From a checkpoint of a small mixture-of-experts model trained on Wikipedia: 64 SwiGLU neurons an expert, a softmax router.
Below are experts of layer 4 (counted from 0) of a mixture-of-experts language model. Rows are named router (the router's row for the expert), gate (a neuron's input weights, with its number), up (a neuron's input weights, with its number) and show model dimensions 96-127. Each number is 50 + 10 x the weight over its row's rms, rounded and kept within 0 to 99.
After each expert's rows: a language model's description of what the expert responds to; "mostly gets" lists some tokens that are sent to it at least half of the time. This comes from a sample of Wikipedia text that the model never trained on.

# expert 18
router:47 55 43 51 34 60 47 52 50 41 40 46 60 40 47 54 63 57 59 45 45 53 38 58 64 61 58 49 67 27 30 58
gate0:64 59 41 53 60 59 60 48 44 35 68 45 46 40 58 45 56 45 27 57 55 58 44 53 60 55 58 47 49 53 47 59
up0:42 56 54 71 41 36 51 41 67 48 55 53 45 39 49 53 30 44 58 57 62 49 45 51 69 48 54 34 55 37 47 43
gate1:48 47 43 47 44 53 43 49 57 40 43 61 66 65 66 42 37 50 36 69 46 58 47 57 52 62 51 61 53 48 39 55
up1:48 50 73 44 49 54 46 49 56 53 38 46 51 59 54 48 59 43 44 35 59 49 53 31 55 44 54 26 69 38 50 70
gate2:58 43 59 56 59 52 27 55 41 32 47 36 69 30 64 77 57 46 44 46 55 51 47 48 56 52 35 59 39 61 49 43
up2:48 64 53 60 51 35 42 33 47 49 61 34 60 63 50 29 40 40 59 66 56 40 51 31 41 43 48 52 44 69 70 41
gate3:53 48 44 51 49 34 49 59 64 63 62 50 50 49 50 49 59 40 48 54 57 54 50 42 66 48 63 61 59 46 47 48
up3:44 44 54 75 51 70 40 42 73 32 52 59 36 65 48 49 33 56 44 70 34 53 63 24 65 47 53 74 40 47 43 42
gate4:39 47 46 57 60 50 60 42 56 46 57 54 67 55 49 64 54 53 59 47 66 33 31 41 65 53 52 32 62 48 57 60
up4:56 57 60 50 48 35 44 52 47 45 62 44 41 36 50 52 43 40 33 43 60 57 58 43 30 63 50 58 58 56 45 48
gate5:60 43 48 42 64 45 41 63 54 42 58 43 44 44 45 50 49 58 59 45 51 68 53 39 50 48 56 54 33 56 56 52
up5:44 57 57 59 51 55 51 49 66 71 43 44 36 69 50 49 59 48 45 59 65 49 57 34 61 48 55 47 53 64 37 74
gate6:60 42 58 48 53 67 51 44 37 34 44 55 42 36 40 74 41 41 44 49 53 44 47 47 47 49 48 42 57 53 50 51
up6:42 45 59 44 50 44 67 52 64 41 41 39 55 48 34 50 51 44 48 48 47 58 48 39 64 48 40 50 35 54 48 41
Description: Commas and clause breaks
mostly gets: ",", "),", "\",", "',", ")", ".,"

# expert 55
router:54 72 62 66 59 51 51 47 44 57 56 40 34 51 51 64 51 44 61 63 46 56 67 52 56 47 63 55 47 60 51 71
gate3:67 41 50 58 53 25 62 34 57 62 54 33 62 52 64 44 49 57 27 56 40 41 73 69 41 43 68 52 51 66 62 49
up3:43 52 58 45 63 30 65 46 43 40 49 46 55 41 41 62 37 45 30 43 45 60 42 66 37 54 46 48 70 52 43 55
gate4:47 40 23 36 55 42 69 62 61 81 68 54 45 46 55 52 50 58 64 51 47 60 34 53 44 39 48 55 59 58 58 42
up4:28 69 44 56 53 56 51 34 46 39 55 36 48 38 60 61 47 57 55 56 48 31 58 48 44 59 41 63 77 63 31 55
gate5:46 71 47 37 43 36 58 47 59 56 56 31 38 54 32 43 42 60 50 44 36 54 43 47 41 55 61 68 50 52 54 49
up5:34 51 59 48 47 67 55 44 50 61 53 52 40 56 59 32 60 50 52 45 36 64 45 62 34 65 36 56 43 65 51 45
gate6:47 57 54 49 50 62 60 53 49 48 62 58 31 56 51 62 51 49 37 48 54 46 60 49 38 53 54 45 43 40 42 53
up6:55 53 37 46 46 27 68 37 49 56 71 33 53 52 50 60 35 34 27 40 48 38 42 60 41 48 46 42 51 46 47 37
gate7:46 61 36 67 60 49 44 38 54 55 58 46 43 71 43 58 56 49 55 61 55 54 54 62 50 53 51 62 53 37 67 36
up7:52 50 59 53 53 71 60 59 65 55 44 43 74 36 69 43 56 45 56 44 35 48 41 47 44 46 60 40 64 59 47 61
gate8:28 65 53 37 44 43 72 53 53 64 60 37 54 49 66 52 34 49 53 51 62 59 55 44 61 44 55 57 43 46 49 55
up8:51 37 41 50 60 59 51 43 33 62 60 55 56 43 60 48 59 30 50 55 43 59 50 42 42 76 53 54 50 42 58 58
gate9:49 51 60 65 56 48 44 56 37 48 44 43 53 38 53 41 59 41 63 51 64 48 53 64 60 69 64 50 65 56 52 38
up9:46 34 60 56 49 51 62 59 56 72 52 53 49 38 53 57 61 75 53 40 34 55 35 49 50 46 51 49 40 79 58 48
Description: Spaces and infobox fields
mostly gets: " Website", " Died", " Clade", " Coordinates", " Species", " •"

# expert 14
router:26 30 41 44 47 41 48 41 66 32 56 55 54 59 38 43 41 54 54 42 47 44 66 52 48 57 49 31 61 45 65 49
gate0:41 61 50 59 29 38 60 42 46 55 68 42 61 52 50 39 57 45 53 37 41 48 45 38 46 39 49 43 51 59 55 63
up0:46 46 57 37 47 58 43 33 50 32 56 50 49 56 45 53 57 40 49 49 47 51 40 45 58 51 40 62 37 60 54 44
gate1:49 44 41 45 41 43 38 51 39 64 35 58 55 50 59 40 53 54 47 38 40 59 50 48 61 48 69 43 33 55 45 53
up1:52 42 54 48 55 57 30 57 42 40 62 40 59 53 47 27 38 34 54 44 43 66 70 57 39 48 59 43 39 46 63 43
gate2:41 47 67 44 63 44 65 37 38 53 39 46 64 41 50 50 47 34 19 59 42 52 56 49 31 37 35 45 61 52 44 53
up2:60 43 54 66 49 59 42 44 67 46 51 60 56 31 56 49 41 57 46 54 56 63 59 61 51 40 39 48 58 47 36 48
gate3:59 57 46 49 69 44 55 39 42 60 53 44 51 23 48 72 46 63 45 55 53 46 50 44 46 47 49 51 51 56 63 40
up3:43 48 62 46 71 64 65 54 58 45 41 77 50 43 38 35 51 36 72 43 63 56 46 41 51 57 29 51 51 44 48 40
gate4:54 57 55 67 43 57 43 66 31 55 44 49 53 49 31 29 44 52 53 48 61 55 49 48 33 45 53 61 44 43 57 55
up4:34 52 64 40 41 35 47 36 35 47 64 53 67 43 49 42 49 60 45 53 52 40 47 41 63 52 63 52 67 47 45 54
gate5:57 50 46 50 35 45 72 46 62 46 44 53 43 43 64 57 52 47 46 51 44 44 52 25 52 76 51 62 54 55 46 43
up5:46 58 53 40 57 40 28 38 56 48 40 48 40 46 49 57 44 59 41 49 47 59 45 54 52 47 40 52 56 37 45 52
gate6:57 44 58 51 48 45 44 27 52 56 56 28 55 42 45 45 51 27 63 43 42 62 37 63 80 59 45 63 43 55 63 33
up6:55 44 45 51 40 45 65 49 52 48 48 68 51 65 51 39 39 39 41 20 55 54 52 50 62 56 61 56 72 58 53 45
Description: Table cell separators, of
mostly gets: " of", " from", " between", " in", " |", " Of"

# expert 46
router:41 57 50 52 56 66 53 56 44 36 61 58 59 33 44 35 60 23 52 47 37 53 32 55 66 40 52 46 50 36 47 36
gate0:48 50 38 37 54 40 62 67 59 41 52 53 56 40 54 74 59 64 43 37 40 28 60 70 58 60 48 43 33 44 45 47
up0:44 61 44 45 44 68 45 55 57 67 58 52 51 43 60 51 51 67 57 61 40 53 76 48 46 44 51 53 46 41 52 39
gate1:59 50 58 67 45 55 49 48 49 61 53 65 52 30 55 63 42 54 57 46 48 62 59 75 68 54 58 41 56 43 72 47
up1:56 62 52 26 32 59 56 50 49 49 61 45 50 60 53 64 47 50 54 66 57 53 63 50 47 45 53 37 38 45 57 62
gate2:51 60 50 61 34 38 46 56 39 36 51 42 49 62 63 52 77 65 55 66 40 43 70 66 54 64 55 40 50 48 79 51
up2:57 42 50 52 59 44 42 30 55 72 46 45 53 37 41 37 52 50 45 53 35 56 46 50 53 55 53 35 54 61 60 44
gate3:59 48 45 33 48 44 57 42 35 51 47 45 68 52 56 41 42 47 43 49 35 54 53 61 68 56 50 75 37 42 32 49
up3:55 51 65 66 41 34 54 60 59 45 53 46 48 65 49 64 76 57 41 64 41 42 63 46 43 57 53 59 49 59 48 56
gate4:42 51 46 35 38 59 44 42 45 16 59 54 46 66 54 52 62 47 63 48 63 41 45 60 49 57 32 47 56 49 73 50
up4:42 52 60 57 30 42 49 45 39 72 52 44 49 27 61 42 62 44 57 56 56 51 58 23 49 53 58 38 52 63 56 44
gate5:55 51 47 50 69 52 48 43 42 34 60 70 68 52 45 43 64 38 53 52 55 38 55 49 40 45 38 41 54 52 45 40
up5:56 46 64 54 51 44 65 69 39 53 47 54 53 50 50 72 53 48 48 53 48 53 44 60 40 48 20 55 45 42 34 52
gate6:59 51 49 58 44 43 49 52 61 56 51 45 62 36 66 25 37 47 55 40 41 47 57 53 45 55 49 60 59 51 47 56
up6:60 43 49 44 49 50 50 40 42 39 60 35 51 44 57 47 41 44 61 62 50 37 61 42 58 41 65 62 46 43 42 46
Description: Clause-ending punctuation
mostly gets: "),", "\",", ".\"", "]", "',", "\""

# expert 20
router:41 28 49 36 58 37 50 61 50 65 59 57 32 55 44 57 41 39 42 45 75 57 48 49 36 38 36 53 55 55 50 43
gate0:43 62 46 18 45 72 49 39 29 69 39 56 55 66 42 43 53 43 39 61 35 44 29 36 36 63 48 46 57 46 40 38
up0:49 73 45 69 43 54 54 41 49 26 44 33 54 40 40 66 67 61 65 43 42 60 28 37 58 47 42 59 50 51 30 76
gate1:31 50 56 45 59 51 39 43 52 55 35 47 46 53 51 56 43 29 39 63 49 41 64 46 52 60 41 59 33 46 58 49
up1:50 51 59 51 33 50 58 64 49 35 61 60 51 54 52 41 77 46 46 21 53 37 39 62 44 58 63 62 64 52 43 46
gate2:35 49 65 54 74 67 51 44 61 45 46 59 32 49 61 52 58 65 36 51 49 40 38 45 63 54 47 51 33 60 42 41
up2:36 41 59 45 48 34 53 53 59 48 74 50 70 37 44 42 49 47 59 63 50 44 65 37 56 63 48 55 54 56 61 63
gate3:34 48 61 43 46 44 30 50 53 52 34 41 40 49 52 48 33 57 57 35 54 56 53 46 63 64 56 16 58 48 57 46
up3:46 32 32 74 37 50 54 57 63 56 52 35 54 55 48 48 62 63 52 47 50 51 51 42 58 66 75 41 59 60 54 39
gate4:49 62 56 52 55 44 41 53 47 43 45 51 43 55 37 50 57 60 46 43 59 31 54 66 63 41 57 65 47 56 71 64
up4:48 53 41 42 65 50 64 54 56 56 75 55 47 39 46 45 59 53 38 51 39 55 67 49 52 51 45 56 52 63 54 46
gate5:48 60 46 50 38 65 47 36 35 52 30 36 58 41 55 62 52 50 59 58 47 54 48 33 74 59 45 52 55 56 68 40
up5:46 73 51 51 42 41 46 43 44 50 56 58 58 49 35 42 53 54 42 74 36 64 58 46 52 60 66 46 42 61 52 38
gate6:49 74 69 56 50 45 45 62 57 57 67 53 57 44 47 66 38 47 47 44 66 55 62 69 54 44 48 47 61 56 31 64
up6:46 43 62 68 57 41 53 45 61 56 44 57 63 42 40 67 45 47 64 37 44 54 52 48 59 36 61 68 38 46 57 60
Description: Surname-initial pieces
mostly gets: " Mac", " Har", " Mor", " Ba", " Mc", " Sch"

# expert 22
router:40 41 53 57 49 40 48 37 47 34 60 57 39 59 49 62 52 61 31 52 57 61 51 51 52 66 57 44 60 36 50 43
gate3:51 53 28 51 52 42 59 62 46 46 47 45 52 31 55 61 52 63 33 64 58 39 64 41 41 56 51 43 49 43 44 53
up3:31 52 62 46 45 63 72 64 31 60 58 64 45 47 49 31 45 61 40 39 39 66 53 61 56 32 63 48 60 55 39 65
gate4:46 34 48 69 76 64 60 58 46 40 50 43 35 54 51 37 32 47 45 55 56 72 50 60 55 58 52 42 34 67 30 62
up4:44 48 42 47 46 41 44 65 54 44 51 61 49 47 39 47 37 56 41 59 55 56 38 59 65 70 45 73 56 83 46 54
gate5:65 59 51 68 48 45 37 39 45 44 44 39 52 40 61 53 55 59 33 60 55 40 47 50 47 53 71 47 67 44 62 47
up5:40 46 47 65 61 47 38 17 57 37 50 61 57 64 52 41 45 55 33 40 39 46 46 52 45 59 58 31 43 69 42 55
gate6:41 38 56 46 70 48 47 44 50 38 51 34 53 62 50 47 48 27 66 57 58 55 57 40 50 59 67 32 35 32 44 46
up6:33 58 37 45 63 38 51 63 64 34 55 44 55 55 45 50 29 49 68 46 38 49 49 51 43 62 74 36 49 60 42 67
gate7:43 62 38 41 47 48 59 39 58 38 56 44 56 59 49 45 44 52 46 49 58 58 69 46 60 50 70 53 48 58 29 59
up7:76 52 47 49 56 51 36 50 33 59 41 57 38 62 57 68 49 61 50 49 40 49 41 48 60 50 38 57 50 57 49 52
gate8:42 51 66 47 59 57 38 53 45 42 40 50 57 66 66 55 63 52 44 54 44 39 41 48 46 28 72 60 39 33 67 44
up8:33 59 48 28 64 55 47 42 45 41 41 68 54 57 62 44 47 56 49 51 55 51 73 58 64 55 28 41 54 48 50 40
gate9:37 53 63 39 58 46 51 47 56 34 48 65 59 47 57 40 56 61 38 35 46 65 42 52 43 41 35 37 29 63 50 61
up9:30 50 57 52 61 65 65 43 57 58 54 58 49 51 31 41 49 47 50 53 41 69 56 63 65 62 29 47 44 69 45 55
Description: Table cell separators
mostly gets: " |", "″N", ";", "\";", " JPL", " finished"

# expert 63
router:49 42 65 35 42 49 62 33 54 55 30 54 38 48 49 63 42 57 53 46 56 52 58 59 54 36 42 67 39 60 49 54
gate0:42 53 51 61 30 68 65 47 65 57 35 51 50 44 66 43 57 55 50 52 48 39 37 46 48 51 49 38 33 38 62 50
up0:53 40 42 58 42 60 42 47 65 30 59 51 39 46 57 55 42 47 54 70 49 57 51 74 35 60 54 52 42 37 42 39
gate1:54 54 43 45 57 52 55 33 50 39 46 36 39 34 41 52 52 52 52 44 65 72 50 44 57 45 48 61 47 56 53 44
up1:51 49 63 76 51 54 46 36 48 44 72 28 52 43 42 34 45 41 48 42 40 28 36 42 63 33 50 56 46 42 56 53
gate2:34 44 44 39 27 53 47 42 57 45 49 48 52 59 59 52 52 32 47 52 36 50 54 63 50 71 39 55 49 51 43 66
up2:50 51 41 48 40 67 37 63 47 31 64 36 62 60 39 57 35 70 50 32 46 52 48 48 47 61 50 54 38 43 49 45
gate3:46 71 41 48 43 72 52 38 59 53 70 45 56 56 41 53 80 36 38 66 53 70 29 47 46 53 36 56 38 52 64 50
up3:52 53 38 48 59 52 82 39 38 60 53 45 61 23 57 44 64 42 44 75 63 42 39 58 51 37 43 42 65 48 50 40
gate4:28 43 41 44 71 56 39 60 47 61 42 37 58 45 54 42 53 80 53 49 73 43 53 53 39 38 43 52 37 52 52 36
up4:38 41 52 43 55 54 51 66 44 44 47 44 43 63 67 49 33 49 41 45 72 54 61 45 60 34 59 41 58 50 33 45
gate5:59 64 37 58 58 63 54 50 53 49 65 46 42 52 48 60 43 40 62 36 52 46 48 25 40 49 40 49 54 54 35 48
up5:57 48 61 45 51 36 47 49 55 43 53 63 40 57 64 64 62 41 36 55 57 59 26 39 47 57 52 63 43 52 49 44
gate6:58 50 44 56 38 57 62 36 68 48 46 40 42 72 62 45 52 63 57 46 52 45 48 54 46 31 54 40 44 49 55 54
up6:33 60 51 38 50 45 53 44 50 57 47 59 41 41 56 57 32 34 43 66 42 66 54 49 76 47 41 42 63 49 59 54
Description: Nouns in fixed phrases
mostly gets: " well", " there", " mi", " same", " part", " far"

# expert 42
router:51 45 37 49 42 63 51 38 36 60 58 47 47 56 32 53 53 52 50 46 41 51 61 54 48 51 41 52 52 62 26 44
gate0:41 56 53 35 44 43 58 51 53 51 64 60 44 24 55 62 46 59 63 34 38 46 64 41 66 60 52 37 39 51 52 45
up0:75 51 66 49 57 48 56 52 41 45 60 21 43 60 44 50 30 45 36 46 59 47 42 59 31 44 53 58 52 28 55 56
gate1:52 48 45 47 61 62 35 46 50 49 48 44 60 58 55 47 36 42 50 47 37 44 76 40 56 59 58 39 44 62 53 41
up1:34 35 33 48 40 44 52 45 41 55 30 41 47 60 56 43 53 55 54 43 47 41 47 49 48 66 58 48 60 34 49 45
gate2:56 56 39 50 62 69 41 37 37 50 46 49 55 27 50 46 65 48 45 58 41 52 55 43 49 51 62 37 42 49 42 51
up2:59 40 54 54 65 53 64 36 49 44 60 62 42 62 46 55 38 54 55 47 49 54 53 63 52 63 60 68 77 51 44 51
gate3:53 53 56 52 71 44 56 49 61 55 54 39 55 45 56 48 54 44 58 51 42 51 50 50 47 49 31 28 53 19 34 44
up3:48 45 50 48 50 60 51 44 45 50 58 39 68 56 77 41 57 37 39 49 65 70 45 63 42 59 55 53 46 38 33 53
gate4:68 65 60 62 59 54 44 49 58 63 32 63 47 44 38 45 48 47 48 59 49 55 63 50 51 49 57 40 38 56 44 50
up4:60 49 56 42 46 46 62 46 61 45 29 47 58 55 23 49 48 42 59 43 42 53 50 37 52 40 35 54 43 35 64 32
gate5:48 45 45 40 58 61 46 44 55 59 27 70 51 64 50 67 51 50 63 54 56 48 56 59 50 60 44 32 42 49 61 48
up5:50 53 30 50 36 61 49 30 50 64 44 53 44 64 54 49 44 46 36 58 54 47 57 47 58 55 64 43 45 55 42 70
gate6:44 34 41 59 49 64 62 50 36 68 52 66 50 42 58 43 45 36 53 48 46 44 45 41 65 37 33 31 58 60 33 65
up6:50 53 58 46 66 48 52 62 48 41 56 66 62 53 54 55 61 36 44 57 50 70 27 69 50 50 47 59 58 38 58 60
Description: Numeric punctuation in tables
mostly gets: "\".", " .", ".", ").", " km", " water"

# expert 37
router:54 53 49 46 38 40 62 36 51 49 42 44 50 54 54 54 34 43 47 50 51 45 38 52 57 49 46 72 59 49 62 51
gate0:51 52 56 61 58 34 47 54 44 51 43 62 39 51 50 38 38 31 50 53 31 43 48 32 68 57 53 53 37 66 64 49
up0:42 54 45 53 61 44 59 57 69 54 42 48 57 49 61 48 48 44 59 49 54 39 51 41 55 53 41 44 50 80 67 43
gate1:49 46 42 37 52 50 54 59 46 57 54 66 62 46 43 53 48 44 59 49 31 51 47 57 41 59 48 57 35 40 28 43
up1:55 50 58 51 52 53 59 69 56 40 45 64 43 53 31 39 45 45 58 65 59 36 67 43 40 38 50 31 55 53 46 45
gate2:72 60 57 61 46 37 40 45 37 36 40 39 40 47 71 53 47 49 44 51 44 62 50 38 65 39 38 51 40 32 64 39
up2:59 38 54 58 46 45 57 69 48 42 41 63 38 63 61 59 49 62 45 64 44 54 64 44 54 27 66 40 64 64 49 37
gate3:51 42 47 67 37 50 60 36 54 57 61 41 36 56 39 42 56 38 57 53 40 38 56 54 62 55 46 46 58 43 47 31
up3:57 62 40 51 25 52 49 49 39 48 38 50 64 46 62 59 55 42 48 71 50 71 58 52 69 64 57 51 35 57 62 43
gate4:33 56 37 64 48 65 60 33 43 49 52 52 34 36 52 50 50 38 46 55 28 59 56 41 40 52 41 31 56 64 48 58
up4:42 53 39 50 42 52 48 48 36 45 58 46 65 47 62 48 39 42 46 65 54 58 63 51 46 26 40 55 60 58 40 64
gate5:53 49 53 44 71 55 64 49 58 68 48 51 55 56 55 48 49 52 42 51 56 31 38 56 53 56 65 59 55 54 47 61
up5:63 43 61 50 60 56 43 64 48 68 58 49 54 57 48 56 32 49 50 52 39 47 54 41 64 54 50 57 16 54 49 41
gate6:49 32 53 45 32 46 52 49 52 54 42 44 46 47 57 54 38 39 59 50 43 60 43 44 56 38 36 64 51 62 62 58
up6:51 60 59 52 54 45 44 37 29 69 40 56 39 63 45 43 66 44 31 74 47 61 41 60 66 45 57 36 63 43 72 44
Description: Short name pieces
mostly gets: " Bob", " Rob", " Sim", " Mor", " Kat", " Kim"

# expert 48
router:56 63 55 66 42 41 62 40 58 43 33 42 50 64 40 49 54 52 67 50 66 36 57 39 54 51 49 59 57 62 58 44
gate3:47 79 46 52 49 53 37 51 56 57 38 49 44 50 61 43 40 51 40 40 52 39 53 55 42 50 52 59 43 38 51 46
up3:54 55 60 67 54 55 65 51 63 53 62 51 56 47 34 41 62 49 39 41 47 44 42 50 41 68 34 46 59 51 71 54
gate4:48 52 58 66 48 34 59 63 34 59 45 54 46 44 60 54 57 53 53 50 42 41 62 52 58 63 57 45 63 48 34 59
up4:29 62 51 61 43 70 46 59 43 72 59 70 61 55 63 32 42 48 64 40 44 61 33 43 61 39 52 60 46 41 47 42
gate5:56 60 46 51 50 61 50 49 60 55 44 46 57 42 34 59 64 44 50 52 33 64 53 36 48 47 41 54 29 58 58 27
up5:54 46 40 50 39 52 72 39 44 59 61 53 52 73 58 59 68 38 44 26 44 50 55 35 53 78 49 53 47 42 43 41
gate6:57 56 41 60 68 54 42 57 38 50 45 51 61 53 45 48 30 59 47 47 41 45 50 48 50 40 54 35 41 62 38 33
up6:57 40 52 43 40 52 63 59 24 36 49 58 57 16 55 63 48 45 56 37 50 51 53 43 39 44 41 46 32 51 40 59
gate7:32 54 44 57 51 47 48 63 46 59 46 42 58 53 47 55 45 43 46 49 45 34 53 73 52 50 44 37 54 56 61 46
up7:52 41 63 61 64 65 53 64 37 51 58 54 31 29 41 48 50 55 52 51 60 46 59 58 55 23 33 39 49 48 65 58
gate8:47 59 36 62 40 57 57 45 58 47 61 58 51 46 51 57 48 37 52 43 62 39 59 47 56 40 36 59 52 37 40 69
up8:41 37 32 48 58 57 59 49 65 41 43 67 66 49 54 53 54 55 49 54 33 42 46 42 66 59 55 53 62 47 32 63
gate9:41 39 47 45 57 43 30 43 52 38 50 51 63 45 49 72 45 62 62 52 44 41 40 49 69 56 50 46 43 64 56 48
up9:58 58 67 54 50 56 55 29 32 66 50 62 52 45 38 49 54 34 49 55 44 42 43 52 56 33 40 35 46 45 62 52
Description: Dashes in ranges
mostly gets: "–", "-", "°N", "-century", " Succeeded", " Second"

# expert 62
router:65 35 47 44 49 59 62 60 37 62 35 49 48 53 46 42 54 54 49 41 57 50 58 43 22 56 56 48 53 64 37 49
gate3:38 46 42 42 58 58 56 44 64 49 49 41 49 51 64 45 50 47 49 43 45 50 58 51 59 25 38 36 50 38 41 46
up3:52 43 39 57 47 45 34 57 53 45 41 46 39 57 61 62 35 42 51 36 46 51 61 58 41 54 49 44 43 57 48 38
gate4:53 52 50 35 56 55 44 58 43 54 24 52 49 52 60 48 47 48 24 55 48 44 56 43 41 60 47 42 43 33 60 47
up4:57 49 48 60 40 56 48 53 32 44 40 59 39 46 50 35 49 58 50 32 59 39 43 43 60 54 67 48 51 64 35 47
gate5:44 54 55 26 43 53 57 58 47 54 50 63 44 46 36 61 36 61 55 53 48 45 76 32 45 54 53 58 45 50 60 56
up5:40 44 50 39 54 49 46 66 43 48 40 54 45 38 55 44 60 47 17 41 54 53 34 66 38 51 47 39 48 44 50 46
gate6:60 57 44 53 52 56 40 53 56 42 48 45 54 48 51 64 60 52 62 68 68 55 45 42 43 55 34 49 60 66 43 54
up6:54 39 47 51 52 55 62 53 48 49 59 62 49 47 44 55 44 65 45 60 53 60 34 68 38 47 45 41 41 54 35 58
gate7:35 47 63 39 48 62 50 42 43 61 39 41 61 68 50 59 40 40 41 43 35 34 62 50 69 50 56 54 51 44 49 46
up7:48 47 38 45 56 51 43 45 38 51 60 55 52 52 47 42 42 63 36 49 52 53 54 49 61 61 44 49 55 47 41 43
gate8:47 48 49 50 50 56 55 46 47 44 40 46 42 49 51 52 46 60 45 63 58 57 61 50 47 58 45 39 40 53 50 52
up8:68 38 52 50 42 50 55 45 47 41 43 44 49 47 69 49 43 63 47 45 45 41 41 67 56 47 46 42 46 64 45 52
gate9:43 49 52 57 58 60 59 55 55 43 42 62 57 39 48 55 46 36 47 49 59 47 43 56 61 25 48 55 45 49 48 59
up9:34 50 58 39 59 63 49 64 42 63 45 47 58 62 58 38 56 50 34 50 53 50 57 72 35 52 42 62 45 30 59 55
Description: Numbers in tables and dates
mostly gets: " MF", " FW", " DF", "/a", "Area", " area"

# expert 45
router:46 55 30 46 46 25 73 53 50 40 38 56 40 45 50 46 54 50 53 51 45 42 45 49 50 57 35 59 32 58 42 43
gate0:60 53 51 47 54 45 52 49 47 50 61 36 51 49 43 63 43 67 57 71 56 39 46 58 46 61 57 50 59 55 47 57
up0:65 41 56 52 41 44 54 49 39 48 45 43 40 36 36 51 46 51 45 64 44 58 57 36 53 49 52 58 61 49 52 37
gate1:51 57 59 48 47 56 74 61 65 63 44 63 56 44 53 63 37 45 52 52 60 51 54 51 34 43 48 41 63 58 55 63
up1:51 54 35 28 58 36 51 63 53 46 57 53 51 57 52 54 68 52 52 62 68 49 43 60 56 53 52 51 50 37 28 44
gate2:55 56 40 68 46 58 60 40 54 50 35 63 45 62 52 52 48 52 46 50 51 60 43 49 57 52 44 58 39 62 42 44
up2:65 36 47 50 69 54 28 46 48 34 60 55 58 43 44 57 44 41 54 61 34 58 51 42 54 36 51 37 45 47 67 61
gate3:39 58 51 67 36 43 36 49 38 40 42 70 59 47 57 44 53 41 57 50 50 53 44 65 49 46 26 39 23 55 38 59
up3:57 17 63 69 48 47 52 62 51 54 51 56 47 61 58 52 47 68 36 39 61 66 42 50 39 50 47 29 55 52 62 38
gate4:49 38 42 52 57 63 70 59 66 36 56 37 40 52 45 50 57 47 44 35 49 50 49 53 62 62 52 62 48 41 43 52
up4:53 61 44 44 49 55 36 56 56 50 55 55 44 42 46 36 43 49 65 78 71 37 59 64 40 62 49 39 47 42 70 47
gate5:56 74 46 39 30 41 68 49 55 40 64 34 38 39 40 43 63 55 34 54 63 58 50 50 37 59 50 42 39 44 32 50
up5:53 39 35 62 62 41 51 46 46 51 65 44 68 43 48 53 37 42 60 47 38 47 25 43 47 53 35 54 52 61 40 42
gate6:53 61 36 38 60 40 56 47 68 44 57 39 59 38 65 38 59 40 52 54 46 58 65 47 48 34 43 43 61 47 54 67
up6:49 51 39 43 67 49 55 66 59 39 46 64 35 51 52 59 42 58 53 36 36 40 41 54 61 48 58 52 38 33 45 45
Description: Mid-name syllables
mostly gets: " Ash", " Gre", "O", ".A", "rick", " know"